Experts of a small language model.
Size: 12 layers, vocabulary 8192, 68.7M parameters.
Experts: 96 experts in each of 11 layers, 112 xIELU neurons an expert, a softmax router.
Training: a variant of Adam for the experts, 9700 steps.
Below are experts of layer 3 (counted from 0) of a mixture-of-experts language model. Rows are named router (the router's row for the expert), up (a neuron's input weights, with its number), down (a neuron's output weights, with its number) and show model dimensions 0-255. Each number is 500 + 40 x the weight over its row's rms, rounded and kept within 0 to 999. Numbers have three digits each.
After each expert's rows: "mostly gets" lists some tokens that are sent to it at least half of the time. This comes from a sample of Wikipedia text that the model never trained on.

# expert 72
router:553526454543561535472525463464451546448513456470428452468582477444549553456471509510542527509449555553486556525444522512589460518431459410495520546542484502499438461518500576475492475535510469478494512472466487516468484419477543530546541525474528513481495500536479478482528514486401520493474428440496495490537511491439495579503475561578465477500594506586535516467526520485516498484482490533520477545504503452457446491520539547467516522519517537495469454492496483545527541516455481557526445551458510439486472486498576434499455506476548480533501493504460481479509483550432532501432501513451498430496532487406474497424556494554509451549519557520477446437494546430490520444536475464530497464536553490534446440573457571423539554583531497489515449431512495460427469501487570
up0:524500421458562449425481521517534481562458479505448492419508467515496438493468417493504561493471536499484525536491447458546514522485513574445399535499530490514543498492533380525464534508503436562525529432483510504450450495424518486422527549475476557466485516505531487480536531467458459483471499526492463559446534501499508482530454547484469544484491465550490528485506435511475424412497546503484444495509474538509488518474525461538510490512457463445555498511531513493548404526461529497491532537529591421521457495570524507548490481562403535434514439461490561473501478510547538500451559407465485502582497537594546530505472543451501493541458500524478540481508534553466590539429516487450415487510428520507509501497475573479522460502479542454419532474526492525527477489475486
down0:465490494516508539497523470470483510582500451508544468459471497477530564519499484457504477498519539429491544480514513509485453491412478479437526601518549480588501470394484512471533571483424409540482503411506506448471519546502526486473498508465521452559536499494541486509544551480443462532517557467484477455454480459591464509425447448458484532523523496474474537548475511497475553509518522460537533490542515443535530491508504457479477398518452454491507516491540491573525515439463539510541412535457505469509532464466392477530525479512482434532469519555507532550484484508401458481553505434488526441527512581532535465472516520502480506540526459478517436544534456474543428404465522457512471452515543504460606470505444493524490502521581550536439531577458546517454475461518505
mostly gets: " term", " use", " role", " work", " process", " return"

# expert 80
router:531507535497453561528464472513452538504537436474492483529528545497568550519508567498501549578542498510509541545551537409524460526435511436473519490514521490443470466494488524464580530465465462493460497540446536480475511526437534543548479526494511513497480457551520554467492505511443543538476526557560518524504474467403552551553526511537488427523478481551471488487524539484436555516484513521587431459450447457468416542508570518486505491513559583522450412472573465538494503466551456545499402442490474500469457469485514523461490528532601528438476551456526474462595531519503500468513463554449491508462425469511491529535500520520537478490547544488482474456545466463570484442559473485544542433521493474545526409520569484463440542525509514527511400484484498508513478437519514
up0:495526531550451530498525477483497493566435570529521483454542473518481437483546520496469474499415457458472521585488516515440485478429528537504496478494494505533548557518540513511540539513551479469428518450554465519465498455473476535539503463446466548489565491533503507449524489444542513540501499493500525535475535502497503451505509517504507440488564490595460632509478505509485435442486513392546539454472497525467439454458546488528489493471469529469507501510448509479560542447458582464460494570539545369513492492495514530532517472483494449428470490600487480524478495501474528422478537548532495436530396514474580448513500479566494533549502430512486532501520446504502569523559597520501418514564484507497516517539493556425516531508472465522569507447544474499461493569536449
down0:516561476503506584507545461476559478509481546497510434480459547459564446467465509458478444481481494506468478535492568520443482435454505470517561420574492524563411436516486494445437523491504506576445479499598491541469482492527505484560543491523461522513535426450476490510555495525572488575463458484537444471534528509508558469528548458484491437504500430559541478455466532495516533495517449514547549424444489492550512490445483524494511496546478479457466561516463538488440493480535510543473431488513406505504500453481404520446539491519464482533450590522578517515518483480471434438488481552476479499503496572494453506474428525471516488548517473486430521431485501507442503501557470476404502470539563531505532460597579520488510543492500458515458404530518552505510511532483544
mostly gets: " film", " School", " team", " government", " school", " city"

# expert 35
router:441539479457518497566539500545486484492477511515538486502511550534486494493474500496484552457545462519475547527473510426522472523529512557493453455480502472542548459545476496460498528425489574421589553492494529541483467455534536528546454499447501548544461496523553490531511413463551460434435506395553480492450499430568565579546503528465422470535460534505521429493518492494514540485413393460459536505514545443516485506495476543545518455452485509536507444481587469570475482484493507530526460430522500547557518540448499518514472480472476519514524547519535466465546504528544521515486434489543504495459524488539421508538488505520577531533586502514459444560550475562429495476524495578486526490438480529490549504552413425464466492529560437521586456511516524489513473469568531
up0:514506494498532478503421509468542460533460476516469556513574459465508511532469499484505461439471501471542532460551426578494531526464508497510454474449536523474476493418502520474491384471510452497471525437511546500554466493476479490507507453478433510439465542585498503503545569478501552511497434523506531545512467503479494501515541476425493521469458439546502518557502471513513471457540548477529484389496500593525543546475455461427414515566568480485483521562499497480462469474489499532501512490498482486498507503524487519464440501508501474518489428506451561446469477413519510486574442610514411579506474561461519446562447504483441514582510507529497608517474536496482478517510545469448523478544511416556467510495572514554523465439443508406485519491457462548545458515547554
down0:470473518416530597508447518485503507474548440527566409508543486494544567537468487464520557443544531514493526457495544504491477537497510521496521462457536483449448529452548470442393488523446523522546489562475452437486430520450483466538506502474472488476547513519479466474472517511418514517490573583502468473534544518583506460483589477465513518556469529452464461502510500478521478456519491544458480449438546582503466513480553482472506512484481535487475515521531465611480466482510536494514511457557522493530492552483513438513449467466549531493461498526476452524585532515564529466458483492529401530489580536419448475531482531509507518457512499493600479504536460545541450551445554508547438503538493497417490472491450537499502525625537492482501472505453531514603487436538511
mostly gets: " special", " Ib", " v", " des", " Q", " f"

# expert 32
router:532454454555537528488484464498405542506457500546476487526549520446522468576502499417495447534528563521516529511538425524513493502430434440474552484502491448437556470522517453502496508493411447537485518520476499450438507409481532540458540527496432468458472535505465555468491533500540522497510444492529453506599540439491529484514441456572571563526538543527405513564482542435457450520505518488493505493574469457479494460526526519496497486487507523437486484465542495574501531492499545572446485530464512376398502495455484458510478519521492510547499492489466475509439549533498517493419482577477558468472509513437456513466466534467486480468535583491538461451546503470579521437491493515521464469565524539519504511561549491503535491560503488562468478472441441476497432504432545
up0:503515492521509580443479507574550489557579440470487544397549476452517536484472504526501494507468505544512451553580444466450579492486565478552428533482479496539455510475482498503546470596501506526627479517531470485541459546479509460528564541506539527565607510521553572474498575555478460496494558550520513551482470521408522489434540546506495513521562482525531505451514535511543478522497526494509442490548485555476490444526488569476503457519485446547461490561460501495506547524502521541568516498503552440579466441506506466514415536440535531517512513495474486472599514476527528495471458522493544525583482552487524506511517503481487554569507452522524487534519565557520533505528599481500484546472495433545500463527524516464483477511504494533512504510527537578599551531460543
down0:505443425506512573518496499477527484587485444499526534455453497447435567486472432491528521598481536449475537569543476483446520548460491476470450478438524460525488525537553469483513476500475548515570447463438504463508456490415513511486494532505455485509564528504582495538553469485505516470518518532451540587535573471563479501461496503494452504496476453470504521518452493451560490551533524498437476482511476459433465490471436545450529467488444483578526465513556559591514475515493507549591467528493530476529467498463428538565441460555496584499558520539456464507524499490449567553500507520492551502500554435491503529538424556496575545504500485556484462480515511542530555537482575456478502459446515456497522431489499500535538505515576551514489519540479453576462395519492458
mostly gets: " years", " century", " life", " Championships", " version", " History"

# expert 48
router:478551488479580481531508525420478527511488411518461477532563463515513469481514573512556523564556438527472407537525539470578466537574537520452477481461490481528489499544403458450475483454457447569566574549519479551535482545498510496557451480436429484538483513529561498517490509530489528490459568544526527536468532475520554503496480495508457525516459530493569537510450506487567574404465456517477438468465470536453480512496511476450449460441522425550467480491516489506478459511463439450555492466512447571459507514426529492466520485472536492429520548533527455482565503530480487441539483426503491536485478550561564537519576495529524537540521447520481544516427498535434553481465450587531589476554483565441520516492487527437473530543509522526481519524511471512471515480547507
up0:459554454480449573520416525525460460481509429532554428523499452488476534444471540458518543486566553509458518529556542567520471537457462483498518478488497549563475535468453574538456453558466477519407425489500494499516544550523569579531544479457495603519480566505416501448524539506533457534515449534539568499478567542443479551469516555514443429489497508573478549475523475451517542473516527524574503519475464463530523452485514517475530526496569524455550480523494544461470526368488533466500497489565455526405505540480524440564497624491450483497494519474501511574491480441456502586518497453513487485461463532458561481504482513567487494525520493463516578516452483512463542527490491500434539482512495542504522530493492495501557495465469444466494472474475492548463457472518521
down0:464495497443474501489444482521507495486490460522496458489571452540553485503478472457538589461497445485517521552547510487523544505560550513478540504524472550584506491529403555483483508432459465594527510458532494540537479495445521507443531548578495556449495514417570526454539524477540515545486457582535473446479570482501529485503465530479548456487452514531486543524568563490495428463543495465517485547492493474474545469552485497498537482507507528570464532588442592479464550521496566548459493509535472509504488503568512485481474521522477545518479496444475499469519539468535526449444531534482498467466465481560534494472426480401574553512537552402506533536539500510537465539478514448446518481479428621534548477524522493622541518548534452458555452483493485470471506549532496
mostly gets: " We", " Z", " Har", " ch", " Bu", " Gar"

# expert 20
router:440561443427498617469518483563501483484529444504504462463575532482489491547531480518468512518507497553559469555489460553437508495550472536571545574465509515436502486464455482518452457542480589404487465527483493427502523442506447539548502514476520528516513494551482492489513606507510526500503499553484544439448510526472443561488502459463440459453525467503547439449522467598511551482475551547482539500512535518526541478432461480508543589540588524495498532431493517447517545524522481422507530471498424543544535452521525522481500490521500457499490503537543477479456450466569434470572504481440471484431464470489558451461466524489488459492544467560519475511466515466498431459527478438452618522496534496522478514483416469425476468506499503484455488455488545488439478488538475
up0:561469475519527474483509499527485489516462524538420572506502489569527519411467517521492563520518515543451542481491484497553514533468523504531490458455557487451566548439594516471533522514563476580491434519453473555514494522509527524451566537499408484485578510520527469517457495535465517512476546408527524493487545520500459477514517600490511497529505489474505474484431583535524495427493520454475438500533486477525509491467429433467438433444482497468494499492483474517533486544500606407496592480541512483496457491430479567460453471517511522547477462455449535530492465454541460510461520477471600437494543476514492481546475441427556493479531536482521514465450492446500486432464557481513530498501452434475570594512506584511519466497442532498573539552528442466500468451548498
down0:508495559430586502504618471471549475499550504477479461434611497509437458563468457471541582560538462441533468466466561558484516552495433558475554506476422532523471494488553532555463498500542451480484524466547512504496540527502510437474451473477447487423475491489534477499523492495437541541444483440527470463531631532459535500474522478526435549430497456490534551495392439488513460491461518512514496472460495544470508477453474476450416547443502496515419462512496452544444488443512471456482445531526512457545523510490565481464510549473513443469549503489506499463533433481519507489466483496484505505444573536535490534542541503563561463471561494534481488527416549559514516562520599537484511474440489549473524461486523457461454509504474483541471512509521534545513517518520469
mostly gets: "med", "edd", "hammad", "id", "amb", "ikh"

# expert 41
router:482404451426516529528554463551460492443500489521565456452535541550547514498452505474584559426479541495545463492489551440485507436475506492462506509464549483433474525476453453479473576478541467475533529436455500491474478500479530495521496557611545536457583452513510544454423447512527443489510473435454522455472530443468518561570434441494554561525496471439535476466556494526503562480564467544462501543526512479499494527563532549549558509545470489507484498549466478558550528501547435561556477548536454517543455507534534529479529487459509477568555499458577483469551500446515503514477495485539501438515496519506489510500493498539537512510539488530473520515511473534562423545486536569608476459493472500462487451458485427460482497466525480573489537492490572455450525409459490
up0:464538546506474490519484476522476503636501502525495527491522566459354522449535536464461531499487512437520528531471470544545574486484485542501468437578535425542519493477510491567508538514536487495443468472504435504470522506527505443533457544526532500448562534522509476494510471461503481465485465492599464520576540464514588471429509543402525556514500524572426530518524509502500529544544534455519542527483484432477457531509574571518513498467493471535472486544530423441516522513501577519488575524538535499509460549535443505475521528512478531579543441533495502534547482481502539494480487566487467438526472473538492515543524454394530533505460564426474472467504443541547493512476507502516476434445528534510465469525527574441551570476478471491471497527490545498558552567440507
down0:387505478485464497526450488529441525586548421547486539479519518555523478507501499485575536482455470558479469562500461411513465535419523466445498466475457572576519523538497489484499531502491493554502520536502554498546416488518501584451496531516524472510505518498493558461518587454480490543502532511585479499456533534460491442452478504483466505484551543521443506467524517452544480443473451430479516493495511511458542416496476519502571499503504538471547533525498474447522494514607476503458465525504538441477479477513490511440457455438557507517453473533484460452627496576485494465542515602509526515514437497558506502540566507488505452484476479511450550476445499439494517496591510524493502455569527499511550446493489519492492643511526503521445436546493520438479543498558465
mostly gets: " Sand", "°", " Mass", " Stand", "ryst", " settlement"

# expert 88
router:523473449439508468488545487484570504497537503491488501531591419520455558548440500548484468453514439536553450498542533448517512471558568486462465515505476456527497475480506448474471476457468505558475436508495549468472488495512487547523478565540489491535550492524478538460455421521425593478561512513427545498547486491550598566573482508472528478454486487523522479540540500564487496520448369516432427481488500446485498559481479534442528515459533529582438458549470517557547472542505446509516530477477536523571486519496555524520488453457545543500481493464473501435456497554529486439467477528560524465534534588500474508534450407447572543461515483544518527513428509422493488524462472492519459555532556479456494490502440561534472485488542476561522499560533564484444464476518484
up0:478582500511455508498479481436506481661518541431507501539487553487377554454481518472450478517502513463546466452536442500456554452462474499528553500522490448475426462503473475478491572505528427451517465594458492557476464493430488566460497479506481501435490479539493466545535480423497520478490455520422533432497493486459467561497575577518521488497531515496425542521497498473547525537483535484582423491448476496533492496524605467512459545565497449419489538456488450460463516461496545518518465519501440485482517553520479464462525506475445552495490508530517525543503454463456453524487561490481527489559446448481508510492507551462470493489494406455472522460494479527498520481458552492417513553551470566596448553490457537502532504513480542472494514446493454531537523465452484
down0:489442442506527542469531456554453435574467546503497438503498586484461426550487516460473543539517466495509530457556508524417504504461590482453496483472500483522450513520488498592424532566503416549517544452526505427534483521532496472517495474517560554483579529524503489478543533486581495518470441525513455498446569531465497484477580540516467497542520470504487464474489467512543485464478473462521553546475433516481438496481490518501537487544535499489412491549484466467514507492482490473444438502519529478574593432511466471522524497531455460486498501500452576524456497351474458521462430489426447512468457455509481524454494552474443499492525447549464432474466527523481463544444573520503489476551522487557511453540507484464511526457557542511541555560522562577537553484483550
mostly gets: " Ne", " Tw", " Str", " Big", " Cr", " Sm"